config.yaml
n_experts: 32
experts_per_token: 4
hidden_act: "swiglu"
router_score: "sigmoid"
balance_loss: 0.000467
router_cosine_scale: 20.0
vocab_size: 38925
norm_eps: 1e-06
tie_word_embeddings: false
max_grad_norm: 1.0
train_tokens: 645200000
dataset: "wikipedia_en"
Below are experts of layer 8 (counted from 0) of a mixture-of-experts language model. Rows are named down (a neuron's output weights, with its number) and show model dimensions 384-511. Each number is 128 + 32 x the weight over its row's rms, rounded and kept within 0 to 255. Numbers have three digits each.
Before each expert's rows: "comes before" lists some tokens at least twice as common just after its tokens as in all text. This comes from a sample of Wikipedia text that the model never trained on. Tokens count by the router's weight.

# expert 5
comes before: " ", "|", " |\n", " —", " +", " −"
down0:084091141138114108122124147072112157176102144172166136119203180147115123129127115137199168135114103171176086169132142103125119084116161102084154114151146072138131129122136162155088125159104150118121183131162190144161147121138079138143115099098139114108136112125149132164122093178117137109133130113122131141120100168138140127089161050166115109135142129145146149133146117159136047160135
down1:125137174159210171154105081094150091184136164158123151201142105131170076086111078140211140110135177124175121150105141095109116127103127089226131079108103147143189108134120143168138108089149128107098075095159139127171126097095130095142145149164148157180132140116095111169152119122105139122134125186097164128118137144089077158090167115090135076070128127116123160134108130096131135118146
down2:092135139093127133083103149155077146092133106107096164139124086166127131179105141130137135102167153093063150115072124113127123156115137094151183160153101162145134119119097144072165125110082184116128084122149183128143113107134079062156097137143120172118114117106108161109124122139142122128178136142107137143161098123110154084130156118119114073020127073110109114132138120133103094167144
down3:077162083155174110117092201114111149209145121159085159127124158123133104125122115128111187123137107107161130148082120096141170175183156105101144176220140059103122147144096139070167123124174084116158149126141187172131139146148091159136135135106197198107123158107132126161142172156112150116128099155076146138131106102139121100133154156132119092129101113124137162174219118174111128133127
down4:172164079121123146126106075094139093113149127104148080122128150103128128082105130113091124055153120107116140135106177134096129113110156090127104157144130141146154121178119136017115122082132114158139134091118128071092118131152139137136105157120128131065091160085096139172160137130132086168134137090136083137113088151132119126150129158228134135126143104107064149154146178074164089153122

# expert 18
comes before: "|", "1", "2", "3", "4", " |\n"
down0:163097144122085104095144158134089133146181108079150112122187072120152163133114101128106132152120191121188086070129121088158143149103150101094130135062088056116126115134116068091109102173133132131133096194104037115125149115119125091119138208124113152119100131128093041129102172119129107101153098124178096086159188101083179161111112112124203096175123115071087061100113084157096137185147
down1:078117080150116119109097124152102095119128220142089092123195175162126100182121112081151105127134146106165159113132130148134088118110124081134111184143163114148152092104191126131155079204097134168130111158089121176202192124117119110092136108111150117176135080119097102096093050119127122144163090168109090108122125100096140174108167115105181135117099115149149095079187145184139129102138
down2:107105124130093114100175150171161129161169104139130111078126112160142104115139123066168148114149152181145181146172122159155126133098128178102144152128133134155140134140080131103141140144152141109180120109130161066136116140107143176169093083085146148130149139156093134011118142094057107063172112103127099179141181169119190127125190144085151042123129095179136108064133143113098121101141
down3:129140110093113163161109116088151131106111194128104164128142147097076128156100154041080159208124168150151148129120205101101160101100069148116160115101162126164123147123159087123132183154129189172158217169112140113130138104147108133151034059142138151037137088101124155127166069147083147144102117089122129138093098106160089080113178130114131129080202166125154105115134156139089115097126
down4:147113132159079074084135121182114073137113144159178196128069138200110179125078072090123114105109195115103133125103118072159061117118111092159166147126155098149076149129152142149130080117139109195161144094132212145134174110088140123088112145149123164169114126117072128117127117125094118116103121154113112189191169154119132108127147125118146129137086078073120105116191108209132138139093

# expert 4
comes before: ",", " |", " (", "\n", "'s", "\n\n"
down0:134130061132162185180115202134100031098155115131077128200156052123118134119088174121104120087135093136159098082138196084087151178110139144090080079109170147184120173121092129089184094136116099070100151141138158146091161124124103128085097092162131046069144089098160069119063110145094138093167116120102099212112137128172121122127107139120123143145139134113129107126086132089117152150184
down1:159144131073093123148140164128152196104102142118123110123109165127146149135137087189087110209074108138127175108118147145129146205102134131142155139124158124127194052163124134132152139172145092096136075134106145110136109107132133105139134124074101147127148187122142111169152165117123136114106129098148063115083097107139142125137097101072134121128171090138093122159118185161203145132123
down2:140124127143119100157118181113182114172113116120140136135053109141163160125149074128131117101152172135120101063075186088121041114191059139109091141071109147145182129073155126184128149099167154107128116081165177138166117163136160138102091146120157158150165107102140141112150104133152144155142136101136149055197158142059141107115126098155164126181119155134141156114147101119082107081092
down3:130119110134153155085080143140144102133216179162123084151106138144177114105026134165096163089124176097138136109127163120097120194138127105139177127063124150141143125155150144064101128167139123109134134123126120135083172114135153132193172126143148145162147140062175136130073160109079125128062099151153134138115111153106102183138143108192128084099108158107179108126147128126159199129094
down4:119140158082106140120109118114129125130130109182068104120100115126165055105118104180096150119148108179124094150155103150130131143154115125159130074104106133142068164123199071132142141103150153105107137139172095146117131149173174150111126126131155137129148098154074136199152064183218126104167167138120076093156114141094123137121131074122159158158154099084112074133124080187106140113151

# expert 26
comes before: "-", "0", "\n", ":", "5", "3"
down0:089100141086133130091157177152186140140161151126154109112105130120097155059089127161101170125102117140137153118138124092097122198182184156170117119138152161102116103087118145115126109108171117117153085148197125081090061120165074157148173169111062090142098109135177146113101171131101143142106070141118155139151108123183189129143180172103120190131131153130120184109149122102172165109145
down1:128162114162131117143138123088059172143099157095107115220122106183141136166105092095153137136117117119148124129136088134099136153184126123088077194138123097161100140126128070136161103122098097130183138086058125189111119133186163128113034132129122154171068110094104072108118109138143123062136087128117128133123135179148136066124051140095121150137198130168115093131070116129103091146142
down2:146162149067123116162093158192116083125165134124144126157164129052100110214124125121129126138159170135118140072205133110118166126160119122079131043138141086137156074134122183137098138101150145112112138137141076119138122155137165140171156120084096114124159127120062100161148097092143162113126145152109144145125131143188089175115162126130189065082147135062088142145071130120156134115096
down3:124145128094157172132100117127159040149190135101171154141120182123150122112196144172116186094099092127121110144140153087168118133124159170096214153118143079114108040165109177123118117122247155097161090173079144101181160074098128126152059167153106154120153143114114110142190139150104146116128164129153183172172101110157131193138190122148132146131114217109116192104149103123136165123148
down4:109093108062149133167107098143187123164156119079150094109147153095149097079157161112074194128168087127112085124107165120147186108129101117150167193130047115119155171172120110127120092116154137126103103112146141095136113108126138162102151140115117124168081145147141147136173120026123141101108108136103092134102053123133146126144141129105111147150134121175121084108099145153121130153166

# expert 10
comes before: "1", "2", "9", "8", "0", "7"
down0:149136162074132129099116127138131181133125105116078129076129128123161115140089120129159098132104106133101135187128132117106121156142163144129124102152191158106168125163170094151127100056120115137142179134115169130125069120131211120164109130081154190175128073147121116079165180178157133095080162134142164166134170110115163123135136212119154159172128168138172109147130179108129092122118
down1:149121142161131133150162091120156155104110129115120128046118171101156154099161118084129152179103075081165135139109134132106126042133116124106139069116117124125169110127077122127152134112109127098142145138104183105129032136109131139122183088186182125119128069158082120080119041221103100150157145157171157097169169138153126122132147122115095148161181127124120134096114116165134088125167
down2:128106115151193100093124130111133097151107113091116131070090173118124139109193095109095168135177190072140147127153128114123133147080183171149089108132128110182213145114181138187129135148162086123145125138154098032103082169163127148137109219127144122181123073115138091177108162105130078103102117098133127130148080074128209131078132138156181179164139164086116172135056152088099154136150
down3:174127089133154133191093149097047162174148101138237149181099147104164064084120126094098165178104108080066081113115130132133139158092068158114117090159165177138155145108071142148122168147101130124140148121163116107126083152122168119150126090095132103085129096124141189189055133122168113137162138064122084135064179093143189112154152142066089166144132108125143155110126116152095142141169
down4:197158149128105071123113129117139172189130083087127102158148148126106141104173133149089163139142159125134101155161138220136109142046115060104173168115162100136084090141106173108142065152096134096139109104119151156138191086153100152184090108141134138126112119107078145142122120099062093185137132174174153100112119123092115113112087135057138117047143144172121129144143055089154108157109

# expert 22
comes before: " of", " and", " in", " to", " for", ".\n\n"
down0:125143042138144128098118125119071104136183141116097111136048134126121128155154085149087101133093181131126096170140119128120126237147090146119157138098108130127160133157184106107077124085131104138190104161097166112137104126118137188134131152128089142137199179106151125132065110130120146114140135174130123130110141135160159094139124141039130107166060134110162195189101083178153093168108
down1:143128088129112106118157078114150105116148120129174141125092116159126100145160104082113135087181177175118140125126128131068179144185168175146113110127149123160168140141122118177125123067212122175184094128220116115202119071092115170126123120191129113121116109117094097088124103121168125186128078170126124158122155073121148079160136099084109071127104068127118120095106107147119074097102
down2:115143118128143180116140066092138111068132136122164076144115157103159096091073166073127200187091103149116154205136137100099134136085151131114128174174078121094148121158093118098147083124132151115172144141102167154130077128079141096139142173083141116148086157129118128113148175067093179149116135150149107101126212115098127168179173144131105105123073095147152136104163146153119078104074
down3:169098073082128185136149121130141156106170119102129148193124160113134119113125105171205144097122135114119128183171107194172110141124137110120187099113155095145167122115198177153142120144139071130079117134133097173079158087116137103096177162147087167096119133146096150136125117164135184114122093102191132152096097111097122170134100149186121148096138089110128079069128136151128069144156
down4:089128081165223111117076119146124124140109106173114101146132068103119178162098102096083108172151117147098205077115094143169138126128118138087067120126128099119117180190179099160094117141123030108107110122094185138065120161137060157133150099144130084142112117163137159091085167125153232158092102147072173138164146078160091098140124068152081187136075157132174152138138119129161150101154

# expert 31
comes before: "1", "2", "0", "9", "3", "8"
down0:107086162150119129167107089168121132121218122150097088188136085153162141181209129078078120101085217087154116154091091110110178137091097138100135121132138108133114135158098130130137109151141130092157128105104076152116163152089149123074138126118138139125168098107112162130209118171127136210142116132162129129115157096151124136184151182139128124116163106158134160120134072158172146157114
down1:118074101122145127144201111106116081126107100143122191144086088153120126124086109165084137125117118138105123144120118067127093067103151122123128184172145116136104098114115081190126116088142091130098109129124152117155144119135204094127089139158123153109167122230080167143107088133170152079150128097163103049114148132149126104136056167090172126178167099108148135136102065181135136070135
down2:149132168141135199124156125134151186125123171125134079121090123110146157149083124090078179151103041103100116119138126153176113153089117207097208062127105073135098098173132138130164124144140145134163120180129167049192117168120130142076126134205094134128190092110133123110103073077142132070128134117090108107127128149149131176139118118131133133122154086104135122166116084108127173110092
down3:111096111113080147141106108126061125106096121076116072161118103123129158151173136146079137137084079153129104180123108096124085113078113129136083089114135098111137052098109111112134123130164132126103147119176183049127118081140102115122145133170118160123142111151146073091144152109129108137158149154170135137151077096150151179152141150110111162071128048167081133131142122136096085172195
down4:126119123118131130145136128147122121114174171100146133170120135111118122096124091119084125157080128134122137185156073097116109115109149140157113159108153087102160160154152096100099163083123153118129123143129115108103084120133128129106131121145160072101143148118153131095107125180089122118183089114107155107118130105119117156116124120130115133150103139147122126117128143109133135159131

# expert 7
comes before: ",", " of", ".", " and", " in", ".\n\n"
down0:132110133153138139133098105096122173102185116200120075123125115158122084115123124127130146124120126085207143137102084101136086094141143104139176112201073197172142099121122117137091115141144159148133141166111126109189193145119168093178138132114155221109138097091113118176168159148155145154154059123225199118082136137121112109078081158123081111169181166103127162080103140131100109115098
down1:213122119129117130098150151148152160092069180161104052066090083144112103143174149131191125151146150090168135109181117172154078146151135130114121047032094080146157077152113161087118214147121103182145118126153134090195135109142148132134160188093132173096144101058115110065158103104149087141176132100156112083126177132152108111146136099142158085070074087109136140109069122177075083144081
down2:132117174115120163065138071104112133144076097126102125178127161154111047048138078184101208101132027130148165216132169187103085097200065155163150114134121145142121146082158172126107120099124146128136094112139094119103080154044157147110108163122155123123105135126164129122080119107160162121111146173098193124113161110148130155145137194070125112165141139116101135138039112120173120156058
down3:138116177104138119166124109108156150175113122112111190107174062145091160165131085081123148183131118127166063132170073100124192179086164144143176129184138151059124122129102146116139138126143076188076171084108080140149058147157119198104123161102162125123119054095151116167107152126074064079133147141168080113148085119123127133103155153088092131156204182126137138149107151078121087116144
down4:172158129110155106100100132189135095109163118131121113115119137134178127118143094117087148150138097176145111068086109127178122154113150089111129134109066117092084110109095074153142106130127137108110140132135179131151144117117114163190080104148169201122129153090075111062144115141134101142126109143139121123094100137180125133098125120164137126104142134084123140040181145164104152122155

# expert 29
comes before: "0", "9", "1", "8", "5", "6"
down0:105122128110152142153074177122142112123072136162138122143124123208126118119130127142068123097124102136158113126126112139134128099117144111131091112127156124131142097124138118125147173143158122083075086066154120122098144077174160180095087112107137126162146137091120186135074161159146207159082194076086143152140174133118103173127146154178147077107154095169107076116139067152193179117116
down1:115077096143072102115107129136145122124107120113095168113136128086168067172149137147124131096122157128144084134154127203189126118145110127154121152028111180103141081081111122133143094151109131112097163170148074124095157180155116118105135132078117180126127156171108189122129098147132130135086148156163079170121108136125203096126155125094105160098114064207148159133104061130138173155179
down2:098149120103118103109138092203199143127143173122181112160083086195177085191147105109069110120143086121119108167183165135128095165114129143120123134164101127160113116097196171110164134124114126167120141166073120149127129136095110108124088128111089126155142064124186126104174115166116144095149149108125122129164118148173095099130142166164149153116112148164138121112122068081113137113169
down3:128130120117125137117141173145087149141189118070126085178164171145087167097157182104157086126101130099143101129158112138181122125115150110114141083166125049131144127131080165126124155075127138144120085097141152211126174092115149136083156073119095140109120110096122154102103147071149161129148106095116170118154113125183150140173091093071128115142147127097161126196143074164082121083146
down4:143088111121135121211163134113159129146093092130149161164124119129075156118116121135161225058197104137177117146148095168118138100133075177159166149116128110141085103105124111070191114123098085134147106134124147125135105121114127174134086143112069193116134118156043099059138099177174125138133088137132140122103204136140143094169099130134115128114138099085131123113124132180134135076093

# expert 12
comes before: " the", " a", " to", " been", " in", " be"
down0:170116111118186133138095086128103160105081130103125129110110038125117165154133105161120161132172138172150181105165125152198035128156153101093140096135133136126067128143130122130005154151137143070144093124114062087152169106142113090098122138125132104165111128070114158113108111110076163182119125114146090135080155147148123116123143139154141087052079166174154057177135114194111126115173
down1:153106143119092153159186146212156115148143135136163078128142116116169158080138132067146081133167094120148101106101079116174097122140161153143123163169137144166167129130157165134143142072109052154133160098152140113093133143172105119094166116200136107222150163144085151131173118102104132142134107184149149139087152138147091110149102153108085173172159193135116138085110110101055161128115
down2:102111203079125062145175176133118103126122155080100091125129144188103085128192154154114163124114121104090133125070173179125140163126164116200064090168109190158171131109119137142154172122176087123101195113117078140132079061090087107123108108132149128130124159150074101149098119071109155100150174097165143088152139136094119110109133147090130180101100132187121126182121123070145185139147
down3:123154181143125175145151128102146078130132194099130072153145108087141129044118109133153126121134112151139163040093125115151098117112184156171103108133103147082128074086162167116144139118140099156142157107128174159199120131109131093127088060162116132116190109115158131107075104192066123112086136155115111193136131173142157134133128141104087055078113036128088131154113049077142184112095
down4:156094088114070146105142069169077185160094165132140135093123147094117157152131148031087143074077144099080126131120109058162127083132139138129128175136161126124046161161144129137099152153135112158097096149120109095072102100126120135037136156131106098132067127166111158181127135111182110119142089154121148086126125100134160126165064128123092137218138131092136110064140095128152142040085

# expert 6
comes before: " ", "i", "u", " born", "ai", "ar"
down0:125147128103106103152121126168155166149138178093111177124112110115166100110131157147134159130172098134053107146113165128128131185109093063131065127167135115148106126158145079144082129138150103122070082109145189090108130129079127179196105235178117165124113141144133085132090168119176088097128141166136043106134147184209180158111135125120145174141090084141118127115122092160161119110078
down1:132126102130137098091177108120158094136125138094128173148133104132083179153101129127121185089164109116113165137125151166151149075167118160112082104134131119118121125191194168138206155167124109159121155083124139137115198141214122183186131101086080019152160165122134153140170096131133074066141187145059082121100075126127120150133201110071135164109116127106122147124163147132103081132157
down2:093121127165136092121095140080120095085064124119157181173147159130155088093088132150145136136105103122121074163089125141113106136136116148092175166116075161094164098140150131123073137165107136109100153106145088135073079103133115118116166123128156114152101121137158105119052124095129124153086159173098136095136178112122113094104140115166118103120131110118081162098038122114075140151146
down3:112068137119137104108113153111145104144118126142116153159127114147136084173128230112078125103158158148150127093080152121141127113094184069165054156146190132204078102152156170090153120094193137222165159119111148169126112081129209186106162129118129167125210112152125155165166138083135117146115155094060167152114158152124130160059081091171161143134152079136139124166155123096176109115193
down4:118190118096183217097051122106159115147147107196084138108105117053142082170075155192103090068107076092119156099153164128107176175133130190191126113028155139143146137151140106139173136146140119077118131094072077173109111096136157109170177100132148160150113128108190085074083102145153133092124097129094108204135177148142110124163166139110078132160132086059113169187141114177083130129095

# expert 3
comes before: " |", "1", "2", "3", "4", "5"
down0:097137087132093129136132144146115111046159132184089133185132090159126140130098181148166119111107116128122091133080093097137170139072125149194107126163113104113124092085162154089112170182086094194116115123116172049099137124160113108150160154161100124135149165053121106099131107144157183096120099110174113118138158117101137152153077138166116100127145101098156139138125084143137123125171
down1:183094095195144075118110124050177095108058137123169135140051138152152165099100090113124095155104110138083099111105159112163124085138164053095198135178140057129146182142088114116163094136186132094144141142101156132072140153148142079130114159127081126141135128162128166134108153164143080088094154124145003067179094179124146160129141108145096107089060138141133105122181122156141133127130
down2:105119138139118157110141123202082124176115241110109150114104145202179131117133118139176162131148068155155153149121128191138162148124118050141163170149132169142128110137090111125120128108127135109185044122169180107138080133133137112160099174125129189147131067172144126170127186123097161139163149132195107121142193134154163154068119063133144144097086071103120150147122123179113118153182
down3:060157133161118083154101157064140072106093154106179125074136132141153164131153126136121135201173147127128054128125130123122156143181116143127142113135121117068181129132081148127098086134165187162079083147127133126110148187098107109082145122082111161097126122121110091135116155054125129141149130073121107151103179143162201121110119147116122153177144105068168129131126054141109129115175
down4:159117149137172106150120081147133113150145192056142159071071052076137104144174152119093097109086191071119100112107148082209136086123132151109106087128117174107156152134131148130122116135174130138160128134174139067154107158131097124165105160116176065081137096096117137137183130125139140110094125132142153153091126133152185123102137155169129151190147107110139127130117113101126098137143

# expert 21
comes before: " |", "0", "1", "2", "–", "3"
down0:062147143171127224111146072145119100101150078083133103152120137099180071155062159125117102118155074114150138140112121147060062160123108101124138151120134101173123111095151125189109122144071158098076193200123136127076126097148178142176130036116115137135078086125151079185110097129137094169109113116129121050191129119061141136123137158049164115101135145102077118137180128118142155118147
down1:176134157120134119131149105132155174139189131229116099091154153118088157172128155124124108129069096102127114117077096090127161127103143152137087144130147102138104112139150110108133170168116105127166081071088113108106085159131146164120127126136107099137128109093091174137097108061131148155118137163137166121157135120150162110124094103186128165071087155155187112167144139158122112169080
down2:101118188089092121087174088129099129081161112156120109064124101130187125093137093137099156123063156110140121113122099100181112143127111131127193054138138179142104209035149208170135123149135150134160124101167109173155139056086124167095102153147183084146092140107072158131164162167139134136119090122149139126102133144107120159085115163107037159118182119154095086155077156150096088193081
down3:126053124145156100103116134051111196129121156092136109102125132126094162165125090158124151090097120095126105114163125122156141166138117104133111091127128141105194152180138132118097166114167105083129090188086106046179145120134183141102111136111090117148118137107128186071095158129108190092151060141132108192183195124146171151154118166131163161113203083129136169091135130144198138135074
down4:100064103106133123121155186133148113222117105080180052186098117143120108087099174101071131130101115123154123138153164103117120166172138127069112162099149145103107112135136137180119110138127083139166116121079129119082129099067069168146158106089100129135141129143148174103128162140100107120079134113121158096126117098082187158148111127123148163135123177113172187122123111166180129141154

# expert 24
comes before: " the", " a", " his", " this", " their", " its"
down0:170044138115121092142057055118173114115151148129177170115063055105128138137115103214174136130071098175090131103085128081107077142115097143135118116124107091107128098155134090197176217099136140140145183144213093131090140120099084085095098133180116105106194149143205144095166140105147188129127095125146131121161072216152124091103097104082116145097169111124141143075128155111096096146152
down1:130142127128190145187112122149169118145115185135122126111173106073068192086047090115105088097182128161118116087108170118100140074175151130090076137145179075212125086149156178197113120125130070143141075119103104130120155089138131162141085118099127167117059142191115149133124126169090109166127076124122095126107106133117144099102170111152132155071065120105203160140137119088140178179114
down2:164064114161136118142142102131128151047145156090121081120126085160152088104175165130077123129128053149133093149160191140146121151125156130129103120111061158147167104167198083131071150100139152083099153133103040118172148128096221086132117114148107134152226132085141127062143062125131181125131178173137132113073111169165121090100148187125112128101091142134132140144073157072174112098127
down3:137150163172138121152103102189095116137099135078071108117132091135141147139141153156142132116127161131104155127089174060135094140114113114183089135177041104150071187184079105149084135091128141147174110140127123144132111153117145115134175106136164145117097123165132187112125186148182096160150117108098050162126105143092162079149128149104126108099112122155105109147115147147107176140119
down4:147108146131167089131120131125165067101128145107048121105066125120119060169081161138148129098133162164101150180090137179182144110108156149192115136095130092085116123104195120086103140201133157061154134116108095090087107159098150117150160117122105125127183122110136056166123135141092123066198142127158082140133120090105140103164122158201106134129106155216136135047125136119147134098097

# expert 20
comes before: " |", ",", " (", "\n", ")", ";"
down0:126167158134135120101126173134112122151110119118072111219154088130095088114080090135164100115142098164062134154069127149116096090058183115167086080148140112125106144147140162113154193117130152133160098041110079148125129119078122125127082138115158121101130183145068173128155105175081104139116122079175077148121136135153132098120100144104163133122153143132144159120154126115087127203140
down1:124204237139076149156084143120096127126177157208120124125094137128161107167117137118088186174098161154102148138083166098122037130075085101126111130122113147149139189115103120135107127130149129089073119126105169139127138163091169147128072068138182133095098167121129092142129176121107156114127073175123113156182108132082131116098130153123127078118178076109128107128197146073112144142158
down2:132176137207124168090115079125209112179112152173110105135145175133170081116138138123110146136190080147143139097101164112105199085135127134139105132081112136134149064070149118163145165076211160171168124068101125129153071188139120166131109117126212164107101093108123086105103073147101151148110059133150100153138144135133164120158129143162114061124147152135156120051094158126125206108110
down3:083131184125188100172089079101115109129074115190109140090092121162086072109139123125166120125089149056098053115137156164109127165095158104156106099097111098119113118096150116183128122071101122183161111030114118112110146130152149101135140142089215075082096113120129114127125108134168163052135122130119104130115128134125170186065184142126161149145110163124150095174079084100124091093104
down4:117148091141117087158140084187065096139126110165104070131153159127127196114132089099036162113101063130167119130143113211038160120118114074163140129081059107066170149140116153131087108100114182157134137131115135158142142119136114132053149093142171129145096109149108137100150150152098114153175100084088179088176134149075141098121149147142107140163106137090132132143120140123129060147156